Experts of a small language model.
Training: a variant of Adam for the experts, 406M tokens, 6196 steps.
Below are experts of layer 5 (counted from 0) of a mixture-of-experts language model. Rows are named router (the router's row for the expert), gate (a neuron's input weights, with its number), up (a neuron's input weights, with its number), down (a neuron's output weights, with its number) and show model dimensions 0-127. Each number is 128 + 24 x the weight over its row's rms, rounded and kept within 0 to 255. Numbers have three digits each.
After each expert's rows: "raises" lists some tokens whose logits its average output raises strongly, later layers aside; "comes after" lists some tokens at least twice as common just before its tokens as in all text. This comes from a sample of Wikipedia text that the model never trained on. Tokens count by the router's weight.

# expert 111
router:165110137128162170127127151093153123177110143126146144186146128092068110121139110151145131158146134077098150157106154132136129117143124117118135182154101142129139154098129176123117141134149138140146149130125118139135110138146105139142155105116113151134171120159130159144106153127133109139088112142164154128167105132123164149054127114167123113145103133159113187132125101143146115091158
gate6:135097104128110151116162124179149122163112145154117122110094133113139135108142131150104157094167166145134160136144118109131129127106106124100186137138127115112126137144160123151129136121137147126223141100109081117126133117067116097110123093137139155114133105123151106119135130076107074121142140155125142114158133196127121154095129079102125129090135165147117111120125137113142095120128
up6:093140139124122135135114119088093118108134096132148116156139131145112103145091128143132097160124079128099092126122150153116145108136116119151094089118110127180128090119081099125138111111111113137077124148138147163092118120174126134128100149131094075145111122117113150117137126146139178162112157118130112171095168081114101137177147148170133167148128099083122105106129103126100124090127
down6:126062113110146153124116140103142130134125126140097119085152130120117142147140114135139126113166115185148092164135108067116154142145120122127154175112160139095122121154156120138118106111106150146115107127150129103138164094116168136135113144127136112085117136133160123148139160126157116109184062127109147116156106114121115191136125105087119127134140137151151156153104130155129125200149
raises: "|---|---|---|---|---|---|", "|---|---|---|---", "but ", "where "
comes after: "|", "===", ")", "|---|---|---|---|", ".", "\n\n"

# expert 21
router:173142156107172147149134161121107136178118146122144143177122115120098137135125108139145178149137146095113165117103159171130133116112079128124144140110072121147131170134157145150096100113163125113137129121102143158110125156129144083110153080153133151120141153148138164118119141129141105157137125116161149132147130176133163143095140116115137103124136161182126186113145157098153102148144
gate14:126119099132139106145127150133136120127138133149142126140111116124109159095148136142137117087099142101123125096130130115113138131173136139115156123119060090138129096124121150117158147088104121138156133056123163138074117095108118154108168116108100057080128141138155130104140127078154118085133156120120134148133107134165140149091117129118172137126123109095107133119109181078116095122138
up14:164137121142112122171109147146102127134155113123171091124104119123128164085176129129143126088125140117133152128091098127138143130149133137177111119137093107113129094106126137130135120123080123114118136103115163085077130128134131135117173113167135083071161155159141134130155130098150119105145090074136145150130136112187118138113097167136157120140113115111129119154093140081082136154119
down14:136176125115089143114177161126083153116143128133143133115111110164099121133141127144103166125143094137058118115168111106119069062100142115103093170169154126124150117154136116122075151107131116133105153132118118120115168132132136146138106117080136155114135169145154124129142096119155155145128138119126134097156122116154159124126107109136122136146074132153085128132100140143108161097129
raises: "year ", "list ", "round ", "short "
comes after: "in ", "of ", "to ", ". ", "In ", "for "

# expert 4
router:128129161125173159118118150086129128184094149146166158168134116104083110133125115127140137144127126104139138158113135153124156112122102125064122180170106117128113161122148146168138133101127090156116118125136110148139122109146113150125115131137108193122168139142133146139084132136131137151127113143147139155138115137091155139078135140158056110130084145123130172088123140121131145102167
gate1:138152178136083108138128119101112069112147155146163142139151099161100132140144097114086143119154157149127117115158131123141153081134118122156132103117127129136189136134147126148130159114136111144097150127143136127123114120119144097145159127152115101120168115173101066132113122169090119125151152130139121106129172124161110136093141177126111148089166154140087082132133142106089109110097
up1:150139160119099112137165166132098109166122138159194107091109145132129167126079122114134188123130128159120139147109091117156123132109091170165129088125065117108143133144148133131114132111143112131084135158137129148116135136139166093139090098180128091127128137094104107125158134093124119110124109110095138137127157130111091147115146127167153138141092165141142128127107087137114111159135
down1:144136166141125111125094139163120153115125123142169121150146146114097115055123100087112133141103082128154150152147136163117111144134096166085149119117154121105156152139076118104128108097135127152102110150107103171161084135138155139156120124129112135101151165123113130128171109164128148106120133088127133161150092105106119129110168151121141156113095132104121079139102101136133124182154
raises: ". ", ".", ", "
comes after: "| ", "(", "in ", ",", ", ", "–"

# expert 237
router:106116157133155146141140168106126136191115136169147165141098142125112093113112100123160134117157129095094133159111130139101158118069082130114137181146123105117135149145092129132099160132137115121142138145116108129148118135122119128118102127106109150085188122119111133109055103175141126143089110131156157153108137127079144149086129155108099117132138140163108159106133114129132104145162
gate0:120133104107124127146123169147111159134112146144111118158139118139140111119176162121118088132139118129118118165118157117132099114124163121117163133144135111104140131154206136148121079085103139142119092133151145080150147177129124102116151122150106134112121133103072199162118112132081171115147122160103094103142137125120130116130123125123111152107130145124117111146147124132214134141110
up0:177112119127138103105160125128124094131095131111153143116134172123131100108100091115110148102121128140135135114121118113143175130111123131135065120119122140164136152105059093100134176158136114116113171114096160167118109116115103159149179134122110124127125116151168084095138155122136114166145149087159109142106121151138130120149134129128152132138146060123119138120130152129056115109118
down0:111109115134125097110076115132142152089097103125168136089076113138121173120163119115087120121151125097159107137161134126159170081137172130159133130100122110128129118106100115106123131160103157094118144124094138167109079105142138151113103125126160117127140120110124120097143123128122149096084165121147128116137153071120088099090188149145158115121115127108115125091153150138135148125100
raises: "”", "em", "’"
comes after: "\n", " ", "\n\n", "Year ", "Votes ", "— "

# expert 18
router:110128139121136185134135160102132151191102161110175168185147126126089104111136092145136127155128128117119155146108141131104162123110050129098114204153124125129136155126117158132144126125137116152126142133128137151136143131125128142142132123139129171126158132142141146112082144134139137132106135104156133148143115125109154137057128119171103113116098134111135195107125117121138118089154
gate7:124145161150108186133153127093176132173128134087149106114091166177174166119129139162175135124096128109138143121130078104107141121106100141154106132103146098123141121122097167127097132117152136087150132174133116172110110152099135117130142169143136099143116123119126104124160142100146095101087097123090149143130144137127119150134155115146164149102163131156146121141176117132128120139152
up7:118147150138108150144136134093165134182166132102144123112088183149167122115120134164173141134113114107152132123120074118132156141099112155176121129119124124085136114124111180128102123121175127113113142146123110174115114155106167123133122146147154096153136126105133092135152122088138089080073084097118162136150163139138124132136145146148163132105129132155147134118164096126146137162135
down7:101102126123121137111102123128093119161177097124108180193164110094131110114156096148137156126079165102107139106088102097129100107109117114138090116110150131099111135146142169154145089184105148112097110149151131177131129167137090143110124108131138101102133159141133160132120160143141152100138115140130125148185121126119133113152109088145157154156136106121134125137148154116141119164121
raises: "\n\n", "\n", "\n ", "seen "
comes after: "\n\n", " ", "- ", "% ", "also", ") "

# expert 205
router:139098154136159156111121136112151101186090116123132172154143129120105117133141105123146129147106136117147145143111149139134131110131079114095106189150116123122131132147106150138113124125138132147109142129124134142157132104137140124115113118129136173072167128136145145089081124154154096147125123138180138160134130175130150179070153143148107110143081179125161192105142139109126098116154
gate1:128114113175140117121077100123137128113095174090112111097057137136112100109149109158055121153128150126138156084089136126117128094123126145111106099083139107130083088091133128144135146136129098145121121117130141170131111111164142167115153103141154144125132173149142141138133163073119157112149151146170113132113124128151104150128161131114143130122134103104151151134120103082126143143141
up1:085131090132120142146140085126154120118127081179126164109138087141082128124168109130093130145073129144124139153121108083162099138147123095093105168200111139121112143110130100093146123118125135109139110115133146138091134118141127141191146098100130160128151157100117126104126122072082123158147120150152109124120141121135144118132163159132099151117108137146105123103094129111144140140096
down1:133136111123087098094138142126129086133116108140147140113114116128119163107120160113130130147145136140132101175097125121139085137144167146167176144152163115140160132118117129165067104159176130105113091132133109146146146128149153123127129127150159122106120143117112131108107134166168122140131091115139147141086115085155122111116084117073078141173130093125135094084166092158111153121137
raises: "s", "==", "\n\n", "is "
comes after: "| ", ": ", "on ", "\n", "On ", "("

# expert 25
router:142102112121182171124141112117140114170106141103151130146127119127082122113137089136125161167135118110145145139096171122098103093110104100087141155168107136137129148115135133133124106099094107101102122140076097149148098114152116113141108095123139198113162130115153168105139135139145107123093134155183150119174132157129122156093155104117127121126082153128128167107130115152136095154142
gate2:117110097125145142131093077137100112084083123087161167146126110147122107143126127101109150133092102138140106112076137118151141106162120140098138118161137112138122151100138147105158108119097110099089122146127151169147180075161099101128131108125142137150110149105121112136136128129157118140149151099170145093143122081145080129146159122137101135133094159172150142141157106155124173150133
up2:126154160118137099117119149126118127175152118121099145143137195116130163117088105108149142134109089126119118138107132128129142114093124122168086094111133134096170116115074125149147181140121150118093127171130101129125126117139076166146090107157098133096096143125169112152127126153152111149103171095095111135104141126145088171109115166110151130153137126102111141125101104077130129117132
down2:127118108064135112142174131117094162105162157139122139125126146118138150136185136143096080140098108151092113099106112122121126125134162158126162098158163133153120123115126135149151111147163109121135142127136123111110123128121162112040118160140124086153129113130113152169139130137110113105157074143118153158078116166090166140171137127143149139132138119116152125108133107165116148106145
raises: "er ", "er", "el", "ers", "en"
comes after: "the ", "of ", "was ", "to ", "a ", "in "

# expert 191
router:097121161117202180136133132101164125164099101093139150147163094155087143131146089141148106185117157137115106102113134131112145120141107119123126159159093123137153143113110162142126109124111112131112137150096128167160116132130116106125097126139152179113130122094135150107135126130130092136113122137168154139150105141130119137101153128136080097112085176124131173114172149152131101154160
gate1:111135102127100107126162147125143156124139122165098091136073141155126113169111130122149085121165095134173093124099084136138101065129160149143114169169116106133148144165124146122131116122125126150169127077123142150122162097124137087149106129144119117149113094169116140147133129110112132097097179144144089138166152122102127121164185142114119127089115132148107134136146132135130162127109
up1:178111108132117145127099118113126146134155119120123140147092121145120142120145174127104135096171144098118124160122161144132156097140103167111124124097131161133142104140112109143141159146126113132164145136148135172137128036114149121167148085101129114137138098136113140146145120124180153120121145120138124105069159108147118116170137128136119163095107074135124165135184109135093155138098
down1:101124187100124116112104115121151143147118108118140134120118128148137123111134141142146109109136121101083123116135099110144123100109148148147148135143114122125184135116122155123160116108137148153154155101136130122114181144114161125116138129174132123094116153101109116184085113063160102133148124135168129103119131150118139164099109186161096107123158144213100123127120166112140095116095
raises: "==", "== ", "==="
comes after: ".", "| ", "the ", "|", ").", "a "

# expert 91
router:102114159127208183138129147111153167136136131131166180138127124134062130121114125169161109172126118101163142123098143124114136108153109100113128166157115118125135160123133128166099127106128123151139138152121109144137090110145136126132104113112095147073137172109139126139103148123152134150089124124146171140159109102110125163083139126137123133130128140171138169119128153166138103157167
gate1:092114119103128110129156121157138128142174148114161169114135151120132125130153130119106146121171094144111161122137152129127114147148089143111155090158163094099162156155170139164144127136150137133100120136108135093167134105152117109129125085122139091136166139143184113096164167078149148138137079124141159126144145123120081153139119156112104142109113142171075082125141098142115120122113
up1:144121176147119122128147155114110160164122139096134176095128152133152055124152127117135055109111123126105145153095130139137107118127118147155169121115164135121173131125085110101116131145105107146126111130122127122157129112119149106145114135113148102152153135137145127129108126126153160109141113102142144124105152092116137120086089154101061174151127101112078092156106146152135112134077
down1:131115139154096137141113155115128145123170132167111103130152120147112116092066079101145139130128107140160139145175130133179100133158117134103091141088117140131124104116094136149119127109108158133091110094130132191125133123153118150149106130135138101133104097095132117091142063126113135157137114148144084111089102145186122146124114080136157159142118127098153122109128137147083131098129
raises: "to ", "cast ", "appear", "- "
comes after: "|", ")", "a", "information", ";", "ia"

# expert 80
router:130128163120152164137131135082118154198103131115154165183130103126073096135131105136141138143125120097136144149087140156112152124120101113098137205157116123128120136124123153159123144140115105125138128153114147167134145139164137148130125116133130182097164140133138142116104140144138155140118128130152116171148126119119159127062138126147081121117102160120129188114131120115149121107181
gate1:138094141153076120110161143148158138127136111079105113081113128166125152186139176146165113093149129132146168117110144149179127126135162112148100146115116133132100079146123142113127120154150146077134138166127105140163137148121124144160122144099123135124129109145129148098156117157090146163143138143120130170151127119168125128132109105121181120119172181126136087125103108104111150153117
up1:104163086079145111156103131116110117121130167162118174151116137110137080082119090115114107155095156116121128157151134105073127157128100144108177115129129108140136153087161101147146135094113112180135114088127118100133124107118136144149124117155141111092137131096137116146096163108160094108125122131140132111122111125104131136139127187138078105128110078122100135144173139154110122095119
down1:130153053099139143123084108137151113155098120138144135170174134151169119100082117115097090134132162121149118131128120076126178129114152109159148126165104194133175136132123116082120150104137143114135130082143095094159151151155123143145121133106105125136135116089127121100129152125100120106130122144127135154100146131115126166099124074104103137092140103122123138124156092147116125143126
raises: "and ", "or ", "are"
comes after: "| ", " ", "with ", "- ", "a ", "in "

# expert 211
router:127123130109174163100123139080102138169111117085163172158145114118085133123126102119113153183127126095122129117114142129138144098112106130120118168179117121110107162116149158165097108121123104084120128125115103151139135093150138096150116117140133200108158138144132176117108136117160093111077123171158154125158109135135129169098142118140137104133086136139142146105118137143155139113150
gate0:081187127138097103150103137148140121126117101115152145069113129146136106131122119115101148185119108113109153118133082103142138141103144153102104143177162140155108086172102136094152127148156142131117113104100116140112157126132110122138129127088101115079124143113112115136112116125123145151108159135103118174113129160129111118110082176098160120150123124133161069148096124111086103154129
up0:174110092123170128134143121150132160111130135125134120194125132136129100145143104152131141150117104091189147150117119155123115127124113106125131150134099096138152151111139139154155178134175112078124181160114100123169135112128121133153163125142147149128137180126132136155138108100102104128114122157175128119138146118088099097145159102096084169121094088125123143118147156150135136097161
down0:128126132138160128158097121115115130109113129131051094132157178141146141151133128117121124151157160155103149159078147099135122127161144113114109173144129129168138114105157114138119108090152124129123084104115096140115133130110164139095113130107103129150150102097126127150107091148106123107168154110113087086135166095072157108171078121107111123179128106098118128125141116149144110130140
raises: "well", "well ", "part ", "a "
comes after: "the ", ", ", "served ", "known ", "such ", "a "